config.toml
activation = "clamped_swiglu"
moe_layers = [0, 1, 2, 3, 4, 5, 6, 7, 8, 9, 10, 11, 12, 13, 14, 15]
groups_per_token = 4
init_std_router = 0.0152
lr_router = 0.000463
vocab_size = 16384
lr = 0.00271
seq_len = 1024
Below are experts of layer 6 (counted from 0) of a mixture-of-experts language model. Rows are named router (the router's row for the expert), gate (a neuron's input weights, with its number), up (a neuron's input weights, with its number) and show model dimensions 192-255. Each number is 500 + 25 x the weight over its row's rms, rounded and kept within 0 to 999. Numbers have three digits each.
Before each expert's rows: "comes after" lists some tokens at least twice as common just before its tokens as in all text. This comes from a sample of Wikipedia text that the model never trained on. Tokens count by the router's weight.

# expert 2
comes after: "\n\n", "0", " =", " |", "3", "1"
router:462533535465496520506523484479495452459453511532506500472455559533489490464480498550576499523478529470521472514481502459487512507441522507466514535461530482530506524470506491494532486464465499
gate0:464523499464489492499488546423531489499445463523534512492509528482484478501478487565504510518516478528505523460517544465494492511479508548474475533520441507479519502482488490514495509481471468
up0:511506520502490523516487432472476533513499529519489545534484549522504468491486467507505520571506454478501471562507534518496508475513508531458514520497486504532515519453503496526511471490500487
gate1:484469460460432536488526472475524505547524531492507528507519514531479465520483473485524541486529525533519482497566526499500470489466508543469476523507504477488519524458535460477527535483461564
up1:511494489491484545485521486505545450513531508497500495523544504562469489476502472483537529478507520517499482465562513475516519470489514513486506496509525513484503541499491463494518507475467558
gate2:521523530507496559471466515497490519524440503534478505481509530464519496475496485487464524471509539518502478486490510482514511529475529550490449493490477512550483497474522521447494530533485492
up2:499497533495487525492485530479502517473468507517531552482470513486522506489482511488455489490505553504538472506495507510540513550469513537484433526483526518546463501494516550495496520487507468
gate3:499484491500498492477519469490490509500503550478541522454496484528574467526488468475502505488516524494530500491542491505459499498458459503479465492501481487475554499478496519438499517527476514
up3:492526517495474493458518502487491485495502545508522480467490517525568465553482484504491487520520485509516497509558513528485507531460465510494476467522515488483524509483461501506496528541478536

# expert 33
comes after: " | ", "| ", " (", "–", "; ", "- "
router:493476520513474518509452517496515516483465446457534513515456500520465473502499524490475532514518523526451525542523542516520479521448522500502497506513486482534460507503442516442504494529452464
gate0:492476483517568533499450495462483520479533505504536441519468480471491463514530496472484525498513521481503463501524518450554499478493498521506500489507480513470513483502461521448510489498475526
up0:493500504527519560504492496490490506484504519507515492498462477512523480517491470444472501468520532502513487523536507486534491494500542522524476461507491490464494454529489504453508541506472507
gate1:504534502516491565520489479516444523511468496525484485519484492510496484494476498466548522513502502539515483522504514497515485464506467480482492588492506533545492498546488525455466511523499483
up1:507482530483482497478442444521440491498524501526476508509508511455511522515535493519528473494506511556522500522512479525482532479485468500520531555537518507493468497519500480483529543528502500
gate2:526489514476499477475469500466487495519470517518469488476468528528498499535465559464508528532478525515506524503496508518497526540494491531512487485498483516489528494522498471495462519512500435
up2:527464536486502474481498500537500505469458479534500490480458511539500460493510523502466492543477490482515524490500538490526545509461451513500490524482489503454529502487518443503509494483496498
gate3:486498522480462528437528514504516544484509516534510480462512485504566517497520522516491503525541510511506508538524449503484535511519488519484512513510530496497497517517507476445493530503476498
up3:476475488489460546408507507516503501506525540505536481479508525497508484548517494500454502531531497528533546526510475476501509524502476515508544495506520475502494522525471494455477549503504483

# expert 35
comes after: "\n", "-", "\n\n", ")", "|", ";"
router:515462488511510519526528528477512461450490455485503520501494553540468505478492477511510485518504499495521516519487470505477509493420508485505486461531528506467481525474455487470463536527520516
gate0:478497475461487531484513460509486486474460539539481490494511520469490470474530493494483495520473509523486506534508477451503506515512504572476477489505525505498513555486501506448508472532482485
up0:525478488456475525527496509485451454486470497520543490469509468484478483504555498508520506512509515520531527546505500520501475462497475569476455478507521493470505557511523503448480460469505510
gate1:514513479500493509516491446540536504525464475496551511513517510518497543536491485495456543529513546542474500510510496463499500487454515543496489535492512491517472484503490513534487514499465493
up1:458469489478476500518469519491521487519478536514502437519500490511538513514508474515469505547538524510474498505506485511525518465483499559515519487483493493512515509529500542486524535533484515
gate2:517465502487476527471495467516470507504457513481502529498513526523476461476487493545523441544509505500495521498502478471485513470516530533508577509528537532519467520523488456486515491493513512
up2:557483503510480502528458486502514519488459531478470529502487534512484536482514480534503473509523477496502515473509485507466483482478517517541524525541514530492487479517489489496548518466485503
gate3:442577498476500493515543506479521480497483505519516421495484457541503494482500491508490472511486524526518500529514519504558494489498491543528534527436480505476514496487485513508472551496491474
up3:444526529486472486526508506483475506499490478484489458515495469536503506516476493489492523480484531516526522494493481492467502491490515521513482534531478507495543476499488533478507512500473458

# expert 47
comes after: " | ", "–", ".", " F", " M", " V"
router:540500519526492501485522508552493490514501456502453522485534517476461501495459515495523500496504516483474448513481500530549490511532488469547533486537503478481465498485542490508519497471503534
gate0:498492492533543487469491532487470479468452486533499506502453514499517464504543494473506492454495495507483517497507508506477531471509474547516523495474492484497502488441501491450522530521508481
up0:500480482500541538494481512525491467493522498505500541482483487499526482497505499465497501499496544506499469517523545497537530509538511520537503518513511451511478469516466484523472521524515471
gate1:505491484491521509467511524494490501519517507510506464501496509491468512506519472479477544487511503449510475497519484511495493490504491451511463538507447453501523503536523451484440514492497477
up1:488484502542517485464473492516477520520509510493494469507506514520489500493499514490480519524516528504553459495517487496464477491496496449519453534512463461484497487521510451485462492485493520
gate2:521470460454475511522522484534537493510465519546508486519477505478472474513526533469509514466489471513531478533490488498524500540486468488510491470470508493488497479520505570494492518543526504
up2:533488482473504516522501478502510496507488537532485516485526497459450518453504542479511516470467504502501474516479456533507508541478497480496496495439540513526479469497527541504502494523519506
gate3:507465487511495526502473499506556477505500520497483544443546494486469502526520470505434518535513507495511492467440477511527530495499511512473522462497466500502528509566504522491483505529487531
up3:511466489485478520485478525514541479544535491503461530476513507503478503489537496491497509537506560509510486486451498507558511541510495505464525482506513483495537498525535504496465505510526530

# expert 61
comes after: "\n", " |", ")", " |  |", "\n\n", ") |"
router:496477469530524540515501518481523526507469468508483518497473524516488501542496490522526509478464523492472530511533470451511522526515501466534532467500486528524476485511518504505502473538521512
gate0:562541495493508529531483466471520508505441479509498472468554505552519513529505516536499500514503515523515540481537486473516497465545458518486510486502518496502513489425526500530487509522457474
up0:532563515517457486479461469479524513505457529503493471502552474522535491498479508518485474534478520556493537481524478503517515505494441533478514490533503502486512518450490488501512510471468482
gate1:499516489500482507530459526531451521515460481541506485461472483539508486475531543445510492509519477531493509523506470484510511510520493520460508477548498507483504530474444491513477516487441508
up1:511489560501467525507458528516444564473497460507520492484493497466493459512523469451506484525498506517484511492493490505514470522483513474452527458527480536503496531495514473493511502486478500
gate2:492483487519482491497469533514481470491474440447497462488508452489520539493503471503475540516551561508522524469472491502483545533506466521502440522473519533493515499499536498472499489535511552
up2:506452465516512475507460532552503479491473511469508480529498466502488522533471501505507542504490539539505526472463480506528481545526448520496490489521534472505527522480497534476499484535465536
gate3:523481499510472520484524462480523509508486489486506516475449510570536505518515497461495505547489542526519491524521496445517482494457474519476497471536489496521497536516505497471480513528536503
up3:500494484499506524486525491539518515475497486488491547497470476529488520496546523484488542486461542521496520507485517447545490549492465516508484514543504501483478527514519487474495536495516511

# expert 36
comes after: " | ", " ", "1", "| ", ".", "2"
router:440523495514492499500542525443504504546485487507479503489527498491487507513481499473504527497480492507502519486477506459524473483524532545534468517465503452484518497520491467474492511456468468
gate0:426505487514461488520498511497504524516526508501489509488524506485530515510524545468512500487524488476494533518519467447483514501468521503524468529501498508505535498502508495497470497465537488
up0:482509485490481482455481488504507497508519535474458499529513502486501514507480518494501511488509532490485518494480485449500506506482464432523506513481465511478498532522464491496499501443529524
gate1:472490507471511503500481484537482515498503522535540505492488484524533510505491498512528485513492516445491520523512526527438523502467512476494469494462528575476532471494448528482489500492521509
up1:460449537488504536529473459486509485489499472557512516489493538517501517503486482507548487515521512469510518505516559492455508496472485519501469477480550565485514481486451515499486457511494485
gate2:516462522475530514522515511502508547506508518518508523497507512489479471503515501473513458511494487490456445487551487476486493491501485514517478486526541489476472475503454504494534484497551485
up2:491475530527509517534514514522481548522502544506509505527495517459515445507529524473505474503564502454457460492529464482491486502474483528515475495552506452502512487510482534493473509492546496
gate3:496479518515499520509525516526454473507504504532498474527558471502510506482494486513490531501475529478476528510517504517510482502452547461518513492517513502518447517507484521510483485489501547
up3:501457486505544518505426533508482505505531488517528467500507539536489495537475486492486473502479528495467494499516493484515474482512515520514488501530512453518464479469496529509476507512469467

# expert 32
comes after: " M", "2", ".", " B", " m", " b"
router:509503521477524485474511516501465518542508542535455467511492514490526508490523497479488527518480491480458431539454493493510474479473521530504492481498508508480467510517530469553501492500530498
gate0:499464525473522525493498506486506507488494526532475532516464516543481497527526477463512490516554535504503453486456479488507504523511461554466472459479517487505524488517474513513497493532508533
up0:505517482479499521498525504545481489514471475469536498511500541498465493473493503478513502509458511538488513497520551490467485538518540486475518504494515507511521497474500487485461498457486481
gate1:514491479490478531507508505512468484553472517492481538455492524484544457531514514511478513512519497479511505537505494448512491467475513554478492490473473506491493468520513492460476486503505481
up1:472507438511488552485521526514488460558467508494471546466473510491505472508523496490489508523511464518473444515493516440515520531495524547490489508457472516510486454500528508494482502481510511
gate2:494529507497452511505507520533466504523504510464504465490507506503496482516493475499484517533468462485508512482500541455482446512477480519473504523509481445485518464489491508528475464514501466
up2:506472503513408515504512512463443540559507495508455514507500484497506440511490476529483460489465484519491511513482467445526513538472456542469524515524500480519480534496495470522494463497520489
gate3:511492503509490507521467496519526484513476483546474497525507519474476484505521453485504542538485516462501469565513536500513518491529527539470494490447500489464490496485461487526497529502500497
up3:505483511493504515463517481540556466511492467503509475514515507475514469508546510481543530542458496437486477522536514504498500530500492529499484532431514476468495475464443503529503504518501476

# expert 41
comes after: " |", " |  |", ")", " |  |  |", "% |", " pl"
router:528446550481487484490520475537545487482508505475510523525476479520545514543537529508517503471499465473491494476513494512475474473512486484535516510506504465482480491543479463508527552540470430
gate0:507457526499499476460542502487490470503511491474524511488471470492495508515475468480511492466497472497511503493561508484516478483496476501502519519482467497497538497493488440506499544539494519
up0:475452504466495506466501480503487496522497463489533465483498521495510505512500480469517536487510486489486467470566540486507491482492497496491534506478486539499526504483489494515495540534495512
gate1:502497485495449456498461484477515486496516472500499507520535469505501496470537537491472520539498539522486479470489521536500479490480514525521459499510499517471519526512517494480485498514476467
up1:508529519509464488502471475482482486512475467510522490513514502562511494500534512493494457538520527514474496487511526529563497519470508500533477481464516490495535512466504505535511529562513480
gate2:509504524450510476532555458484505499532468546505492457469534495521507493471513512477513503528528498516489502471514521480534489525495522488473509527491494489504506512532532503491478495516481492
up2:531494501484484482538563485501464477504478543490532488470488483562447480532522480539518471535557506520471455489537524476532468504527519521502496503477564484517505468516505510518494514537497496
gate3:502518490509489513517477513514498442494456541488492511500474523501510521513472446498459483524508538501523501506522482477524549504472467533487506500506506505513473501532471451480506504536484481
up3:520477500514467503485489508512515496495453510492504543483481486477513502500500467512479487504494473515506511524504499470478539514464471549474491476524511499537481488508460501497529497534481500

# expert 39
comes after: "2", "1", ", ", " ", "–", " | "
router:527528490515490495537545522500525513475448508533512459516515496516474515485484513504488509565480471526508507537489536500544488513481503501505507500491493435484498505496468498492510508504515476
gate0:521536516482471497518497462505487502483472442541502466492506536501508441510498505527515514536505466507531521504474532467522470553519511544480510512502528482522503471501528540521477488508489514
up0:519506515486471517535500500467473474505507430523455521468511518524503460513503497519507510536484514511510515472479503466506486523521502509486523504516503480507514491523527536506489484505521518
gate1:540506476479487504495509524511504548523496497503494552517507490531511512488499530493564465544523511518479510524519493504489517526460505488475561481467509538514456491511501501492523484529516531
up1:496513512473479479445477478533472538529445477487523496480519518545487479469500526480549517533519480534499475530501501481480512457478529525497570433485493483503496487512528484506497485520481498
gate2:480461492510489518455514505496489516471520533485474487480459472545507456542503486512524530482509465500455490471461478470551477506489477558518466477474522524555508495491452485458526517512465463
up2:466505485528502475499555467486543494466509518484500461490473514497483494551524493460487503508517473429460513512460497469502481521488496528540497472513500514483528477487423461449530485505466499
gate3:497501463477471507497478493501505507488483517501480441501476490533528510505511513473508476519480504503526494532487489523544506522531471540504510490494477472510487497494554478518522501549486487
up3:484482472529456547517546523493521501476470507523493455475482481557539512526518479527474462499541495540557548558497489500507536481489480543514485528465486509451491486525489500507563493519509474

# expert 6
comes after: " | ", " ", "2", "–", " (", "-"
router:484530509513440522477518512474509500505481520474463501511515475491481481495471505530501502496493538522502486481491547505499460484468513534460507483483486495514516541507508530542522515501462458
gate0:494488496460488541517500537539510483486477470519502488457512510491466470497502491465467494526453511489465467501540514495508487495475505489467470507526487507506518519504504476522527514514528528
up0:491448491470489547519508506501515509490468508485501492513499460517504452522485493488524468518475487490439501499520511449521533452449491551468460530491470533490530535524473517502527507517508522
gate1:528522495488480517484481481428494515508477500504484482505520491502464478519482470458528515471549514521516475563506481506532497494551510542460468497507525472499502527487494510489583501516512484
up1:515502456499502543482480486493513538519504525507465509460531504501452502492514485483469514525533493514527468511482491472517490502526492524521460497480549502507473549503481508544491491491499549
gate2:492514509528522465453443518500487484502487494483501484485515484527517464510550512469507515450527521492544503478474478494525462487510457501479499524513501479487512523511551532501552506543486523
up2:516485494528484502446444491474470506511489491510483453470514481537507453524513490472502486487490517482523500489492469477491505476526515497483491476487479488473519500499524526529567503527498523
gate3:498553481523478507530486485514510480494469469495522486486497482508483475495500442474506500522536517493524552509512556446487504477504483554485444496488502504482497498518476484492512508516528483
up3:490521490503485498463501493518514458484458461501535457463481499539477467515512454461479462510522487517497529487505554483514527465524501536508499475472462517520512489511452495479515515563536480

# expert 58
comes after: " | ", "r", "4", "1", "0", "an"
router:424467470489495469486472488526476480512471541488486548537465524469477491517512509482512486503506502534492491504518502492479475476436506533535511505500509483572441550503467526543538479477513447
gate0:508522547480499491491518504497489497477503521487522525466523539497520474517507485474505454479499537477525528526529528443506496511477514461483490504530445495486517525498509506450499509481502474
up0:489533501482491499505496510509494494475506519473522527500546516508501507525486478509526470513495519499511521553496503465473522499462511464496531502544426467491521502482492465487517501538500523
gate1:459511519507465514520486479500475507468510539509482482501517498523488508501496487516478455507524518483486499516564502494506487509519511528506495501462481467520462509530461483490497484459491456
up1:440497515494465496532455482520462499476500526515471505501501521537510517524457461528453469477503484494489485514547511480514461526510517471496539480468502498534483515518454454510501469514472459
gate2:514461485507535503503512517499439551514491521508530535521461475477521493519481503491463493504538528516480489524534513544495477465468510525508472483499477493462468507538483518488525528514503492
up2:504494519515486465475479507502490510470479515535525507518475469494529465532526501465472446507535548521507497521559499521501495485460522509484479503500464462458518510496461513480488481550496488
gate3:458475513494497495474498500492471495525495512530529534495511461462495440500490497498498470498527524498506514480454485486512541483531461503482505524508517461449483455473491521502458446534519532
up3:473483466470491492499518476522415521561492497492530520524490474521496454506483442484490490454504514449496494538494511490514506520500486513533481492524519511504469498446525474517486519531490485

# expert 60
comes after: "1", ".", ", ", " in ", "2", " ="
router:473520462498481509530479511478530492491460483535483451436540466477498512480531492498462522504520484492529543528502487507541473484471484498510501486511486467529483471508505523512505479542469468
gate0:490492474484485509476492529510518474506484469578564443491521518485539458489515497560507515502536489520521476480479513475525519523479485514519476481526495513484500481534461500522498502452514507
up0:489503461459509535458502530531492513494493474514554478503564524507513504525545476541483511478530536501468512525507512490519485503466469526513468505485496480517510518507459503471496489471487477
gate1:497475477426459501498443472510509552503488491491527496513502510471431519513477476459463516519549508511509494529515509517531484491499534514514494556514460521530475497487527456457521467525497489
up1:503482460479499509529456489519483498559523483488510519492487485471454499545463471452480546499574519477506494516516466510500489490461511491492514561522469515523520493505533479475473461525503498
gate2:484505478498482495520482515442489464456498484512561524524476459524534477469434503509531487475487465554472526537536555467529489500538524485498461463517507527523491495509485498504531491500548506
up2:501458526522515535476525520562480485509479519502525476495475497508493501523497452454466456505491563490514516486509503522501453515490491515534493544526505507495475514517536503517475511470480455
gate3:489488518499497515530515488428475477551503487534492524520508511469509536523484428497481517488480474524523551485540491429473481483494499512488509534495522497489507521504529544475540478453504559
up3:482482531508467472527503515445508496498506446522504497533467478483509502532510464496480557510488437511500533469519464430504493487483530518479538535494530480492524517502499540474534520472487549

# expert 56
comes after: "\n", "\n\n", ".", " |", "==", ")"
router:510475521470524526487522491477506550477513474503508464502512477529510504523510488500479518479472501493513508529494452499490474467549466546499476517443512533535502533540490499523502491537478458
gate0:517489511491502521491471511513485498547530528491518487455481505458519491530523529482547515517489466495522504537504486490500499491499536504513498541469482495468529542511454498462541507445493505
up0:514507536512469539504451527495487518512544545484501451459479488477506490525523490498497487525467497524472484527506481528461502494479525518500467551499492474480547535525470487492510510496476472
gate1:497509463556519489509482505513511500439526519538473523513518527521473475492478497498511515523471452475520483543521489535528506522510486531506518509466516481490510484495493508502503514517470507
up1:529506512530530475491536517517497518470528489537511514492539489515507498536479455506494506523477435502494529523501492501530511469488502528495508517491503479486504501494473514482497495517466477
gate2:533501519465453501511564519503524488485478473508476508497501488486490497493505490517503442494475512483499579470466509502527477465524490506507513485483472503494488513532498509499502551545471476
up2:532508527430495510521523497499510485463503496484477495506478472486517510496523511503507465495492531489517512458471538480542443470534538546472462478468488521487510480536494536531498541520473504
gate3:497485505520494473520482514475525511502495532533459461479485503512500496468465549504547527499488485510499491465512490492454494540495518552527477497480501525525504461518488517488502509507469478
up3:502498482505446513481487501468503505508523490486476500478476483474495498526484552538510508453524546566499549491521478496492524505463508497516555495500479522487487508530497492510497519504499528

# expert 52
comes after: " | ", "1", " ", "; ", " to", "% | "
router:480512475444507497449484422459536487505440492499503534503440548479526516480479499486524542506488497519501482500532494506491465472557514539511473463451459499522460464501462468509504493506490459
gate0:491518471547493539481476506452507530509504511480505507521463557482498544506484466469562481510505485494454518536512513520518512505543509520477530470469491460526496493524498523480519485491521496
up0:492496484503507531495488477489498496513509485476490511510466526493494532488502513500525524490467480518464496533482465523507493514552519521487535486470495494539519509515521478503524476515532503
gate1:498488495524489511488505475542483472483499506535502490506488517454497474551505476485521508496506510497484550534514485470549461522527506533462506527475504471481476494509507501508510497503501504
up1:462487481495496500498469460537501487467524480499499467533480518479496489563522462477487528462533513495512525549483499496510483496523524531515459543466519500501483526518482541526535504510528477
gate2:466468478525480546477518523455505551511482486511494488498505505544497489493528545512531473467475533465551509521487546500517537523476507499498519498487554513446498493460431468494529503506488526
up2:474438458522479547543528526493500537506470495510487498523505499515482496471516524533496486505484517498534522517533580498494520513516515472485531494460511515492505484497431520494506513517503546
gate3:516519487469468511507523490508502488499451487504475482528477526499476463522505539438476500452485524488476499507545473499506483477525503569490456487528506504485521503506510479482477519555512461
up3:530520503490497475468483467515485491562455485530503469542502507503465482530522511463482484489478515476476463492548470469488521517484516537461444513527514525444501511503518527494446504506545452

# expert 25
comes after: ".", "\n\n", "\n", ").", "s.", "=="
router:482491485531491521488501518470510541460532482493493506484494474546537501520496466501496500536482486506504487533467478461556537514570472554469463498452511537529532514488476498532510532515487515
gate0:512514505551546483502520527501538524502483478481509503518508522521509502546489480496522518524474453505517475515517538486449496488492529509543458494463458505546484511488537482484500531470470542
up0:548513506510547480514505507509553538516486514528506468524517550524528469536473441537514537515511487511530501511477525477474500489509529501532478501435464498519479481488502492487499547505440469
gate1:511509496534502486515517469526503557550490540493474463507500479491499529548497497522470497499494497514523534497493497473500518507486482504493492476490519558493506539504549506536455523479493507
up1:557511486543530525509512478485507544517493475466466463494525483492522519535479511508486486498520488543506525481490489487480517502491499526500503473491482521493512562500532505548473551481441510
gate2:483498486496493504525475483481479499492509522479491508471508562506544516528491542497519518527451490522519485512506532502531483507504497518481460508521485528490505552487485522461504493479526536
up2:477514498503510486545488485470479506508485528491487502474477521497553537511487510454492454512473510494512515516500478502532513577479523534437483480500502504513560558504530518480498501537493552
gate3:485463474515510506454517500487505532491511537507485481472476508493504496517517467495562454490563473478509500511524525514492495471502514478529488485461495541527475507544494523533463495473507548
up3:498446479513541530451529497500489536503529549496491493457516520475501483540527449479536449492563505471514520490504494496494488450512512489524493505511520544520474530559473482520466502469489530

# expert 26
comes after: "0", " H", "3", " h", "h", "H"
router:502497536490452529477497498506487511499525478478497502505512505505519485507501528435535472530491525517530518493489489517549461517516496524488495543498486516487474500499535496530502512460484486
gate0:517514522534478523454521524513469526493487503537488478493537492512508492509517530510476549537483464543465493502481471494516529577488459519510501493485505523496482497511498500503505547471505462
up0:445482469501495507440545521519518501495510517548500503511476501505502485513508509501450496496514477557544476491448496491509515540533467521526501507470518495483476499475511526521504542485533453
gate1:472485481499509464531500475509476519498482494524511529513533492474510483499496477499493485519529468457504479488539490499473522552518466480486468490511541474494554476527493521504521519491475522
up1:512529490485511509508505511508507487486495445519514541532581504511528496466517507506511505538516460480514519516539529496511475494523490453514508513471520488477475484540493531534482453529514490
gate2:504463501511493507494497532507487468513544498527520520475487498462526473510530521480453496535472446468492489514500456500512481513506533495533531492483545482483529483487546486455491495525505478
up2:467504521479441501467517485484488523481543495499548519462495510493517506520538534547499498511480490508477503525507467547528445515495491470507537508483509478454525500462548497452512545535502519
gate3:466508562467497479486486477506503494524454483501506495517456461547504477505515449487532517514499511506514493458560511482589494493466484534509501498463461539488473471465460474500503499492509512
up3:489526547497509485472454505479497486514478505520531496535441446537489497507532530475530496528475505501495494494533470506532498498478484518506463509462428533480478471484445500519502488490497527

# expert 28
comes after: "0", "\n", "4", "3", "6", "5"
router:553528455519519476545512479516481503480486475503496513495494484516469499514455517487506502467483530528502493480506514499494459483500491542456530473511507523514462498544513451497494517497501470
gate0:505506488500469492500517516500479496532519515469489533505526529489525489511482525489502468514484490481476511489481467511526487473570543515468478486525462519494491515496507494489507494512442481
up0:511499480517495500506514497479462508515505524511477509476506481480523491509498500487512467529513497534519541491501467515523497485566493545462513492510488498524429519511495482494546481503453453
gate1:491463477494524505498516504554468468457463506533524506475509485486520490500562486549509446502485502507505495477482522529476518447504471525482531519489480499504498461484499513509517510526522463
up1:483481490477456496499499455532444538472477543527529546462462490509498492504543492523548434511471473520506512517495504491504512483457489513527564526486470530506461488500515498496506522502480469
gate2:506524542498483542502550511474500502545468526545535503480446467495476462494519485469484464468494465500509509506501501469470456497496505541484549532490481454495446531475520480519503500462497478
up2:544472504506515525496516564516504519511463510528491473494419463495503481544521489455508483465495482531536527516532501478495508501575499530478541483459481468531454494505500516504520502444470483
gate3:488512478507464491537464518505468507473461529530493541507484498527517494532474492512512521465528501487485487467486557485479478515512493511501521525498539469507442503477516517488486522464515541
up3:514498504550513504558476519467461498494489537542494511503489527516535481515503517505509489483540480472453502456490539475486522513499541498503499487519481466487413511515490494499479481449505502

# expert 55
comes after: " (", "| ", " in ", ", ", "- ", " sp"
router:476542513483486481502468468471488489503468502479495544495493484529532501533484514517490537495501495518481516527518529525484473540475475516490507517508504500510467468472541478523467486512488448
gate0:502525441532460518478511483553569461475518484495503504531484488472519493520517554480488514516514497510456527498507469519503493515486526512448482528455474472488460447475509538534504488531467489
up0:490512470489477524492479488553551491453481468507471484493498547484450494495485508480519480492517485491493533450478480554508486479479510497489508541484432482514472486471529488551515471501508489
gate1:485503494481511494483519508517487524569478470498512471471506499482530472499459496475506504504496493484478479544493518496452518502506455452482493508490484494490502482465540525489517482502485531
up1:493472465475492510469495509522484491551474476528505528451460515479496488512470498491520490486506476514493481524458509499482452550500472474476518489469494497466469504491553524519535542470511507
gate2:471486523499531464474468457496521485492529506493491519495481468523535486545477455497508532457491490500474484506529495485522473504508554508484511509463491509519466510484506531460520523527495495
up2:495472497499529487485508454497499530502508536503507533499476465494495484509495499492476485496506497490462475513536514500499525542512524530516523511450487493556450505474507548488536541514518493
gate3:482539535468519507538453493475457500474487513511507513482520480501474459480490549524556544475497492470462514499526490521552463483498453520527468520478506516472506472493515487474483516514485476
up3:483461526514495497523466478514440538506519507499504558461517491508496482485518551508552493476461528489501509507535530526495496509473468514516481520466491509490531473481508502484480510533494504

# expert 34
comes after: "\n", "\n\n", "-", "|", " (", " \""
router:487517478455522474527515522494514457443502466468464556488514450539503474473465474537513529504509488496523467540524521458533498496534487515538477496492514487507465489512543544484465460516469537
gate0:515500525516489498488503498532477488499522519450483497476517506504531501527524454485467467501513483540475560481530510506475470469501524530501483559480507536509501488487453520511505510538521495
up0:527508498461486506516541462524476522512475504516523522453521532500522473495465467495496475527452476507508494515533505461467471478535532561492471536510474533522492506483472493499526516533485540
gate1:497497542478490511485505555498516527425466494511564520489528494519549459510477515534500463507494535505476498549458525456527487529539481476466510485524481447461451480477517547488533491473551465
up1:501512526486505499510519520478519549501527521468509487482513545478498528521497502542450514476517450507498520513498468486451526480501511477517543495555441446506497544535529511493502502480540512
gate2:512464461522471524479508513512500455494461537512497494498529523511536497496486516454531521492436505500482487476528488482434483496495504513539492458514513533530527535464500527509487509509474492
up2:475515494527449476507510493492479443499470533495451485470538523488517498485531486448485506506471450496474459452534466504440519508482505505518468483521526484505536517480495536475504511525457495
gate3:501481512444494512486496481491476501492480469522549476516558479515524457511493480460488472510516511474506493529469518503496536501532526524478523511480497525503442499467492469515500494508461527
up3:492494479459491480457512472481501501481511494477529518527517498496495499495477494512528498533498532499480518494483533513494505529521503530535542499477467510523452499505487479475521487476500504

# expert 11
comes after: " the", " The", " of the", " in the", ", the", "The"
router:472491516497512520505440516506518519500440506502490470496501495487551521513495506516490487469492486465534471480479504504526516520563462496488495496470445480454490428455477479496514545537510528
gate0:497462519515518536521521484477441519532453518551461491513484507530533519477488500504499533504498486547505553483488473500485532506496481502488515472484451539503485440527480479501495509520492513
up0:492492522509526495484537478488451525501479481556476502503522476551528494470463516525487526491517494522516548494502485469527521504493483507517510471506440511481480435502473508473480517478496495
gate1:487442500460528507477515506519496502479498512516492516473503506493533491537455493455501534484491531479472498526489482494536489483557472532436456490504505542482480439441516537487474519464521485
up1:488488525480502517496518484534520462478493544493536483492473507486567480497450481484477504447513529472471499522504500481547465514531465528467459506484502528490448471441510503470487524489537440
gate2:543485548504480509500523561525511520502491510490466498488511489490500526509488493502520466523519501537479530499498462476462480510464496497504489530495518474491467501518521451465530445499500506
up2:495490541512491532459514537521527459450469509487459491476506483531514556508485484497516435522503507539462522478511503462480509541497507531522479539544508498503520460473517472479494477490524546
gate3:443448451509501502496553497455490505513501512486473469464483514516525532556482510464479571501494469492492517504537495488510490564499484510501490508494498523505550496482496519490440521521506532
up3:475442504480513492484509526506508491501486530518478509516469480483527475512472455509545541502508487473491508517515484510543473503495466493532480514522529532496561448497505508485528502524525491

# expert 15
comes after: "\n", "\n\n", "| ", " He", "On", ", he"
router:520492507493541508528521461465498545490486464540486501523519549476497504476513483471507498472501518459464465497524468524486507479522481500496511474510482490542510521508531455481469501504500527
gate0:506525527500484496458489513511463485463471527503566502497489513543513504474457520538509464472519490466537525505493536484503492488526491466501483473547475464511484464441491480486543549518497507
up0:491531490509494519510513524462454491493482486491544495477506482515492499486499509479485501480472466470519504491481510498499550481538443488494517469522519522483522487475493528483468543530470531
gate1:530477504517507513516528465475489520485518498529484476546525530505515480544546484521515443513533537473495535439461531521504517482504481475507481490517481523496483487465489532531517501468483471
up1:541454517556506509484530494450457473500513486523487479514517528503519419512536515486493445538521536486457506484490514504524493463527457450507495459509483495503504498478485514538505534485492468
gate2:501510498475493478491506451467551461488493513490508526502485513499493495485472498513533478485480518513500523503518497501529489514505466478518457503515510511469475558536526476481469538498497496
up2:509528503500512445496500439492541455508498559474499486512500474494475483508502484489537454492468512534500526493521503525520481522480476509502473501519542506464495536555522456472486504488474499
gate3:495512483474529519482525521513483499470474458512513507494460511540494536525547514504495499502490493508517487496501482476469426523471469539446476529472525495483505503494503526508456497510506540
up3:458479523486533511487530516512467475504516487492518508453499506549473480495526482489532527483531526506538519497488519498502458506506495513481464513503530489490491492528529518494518499492468504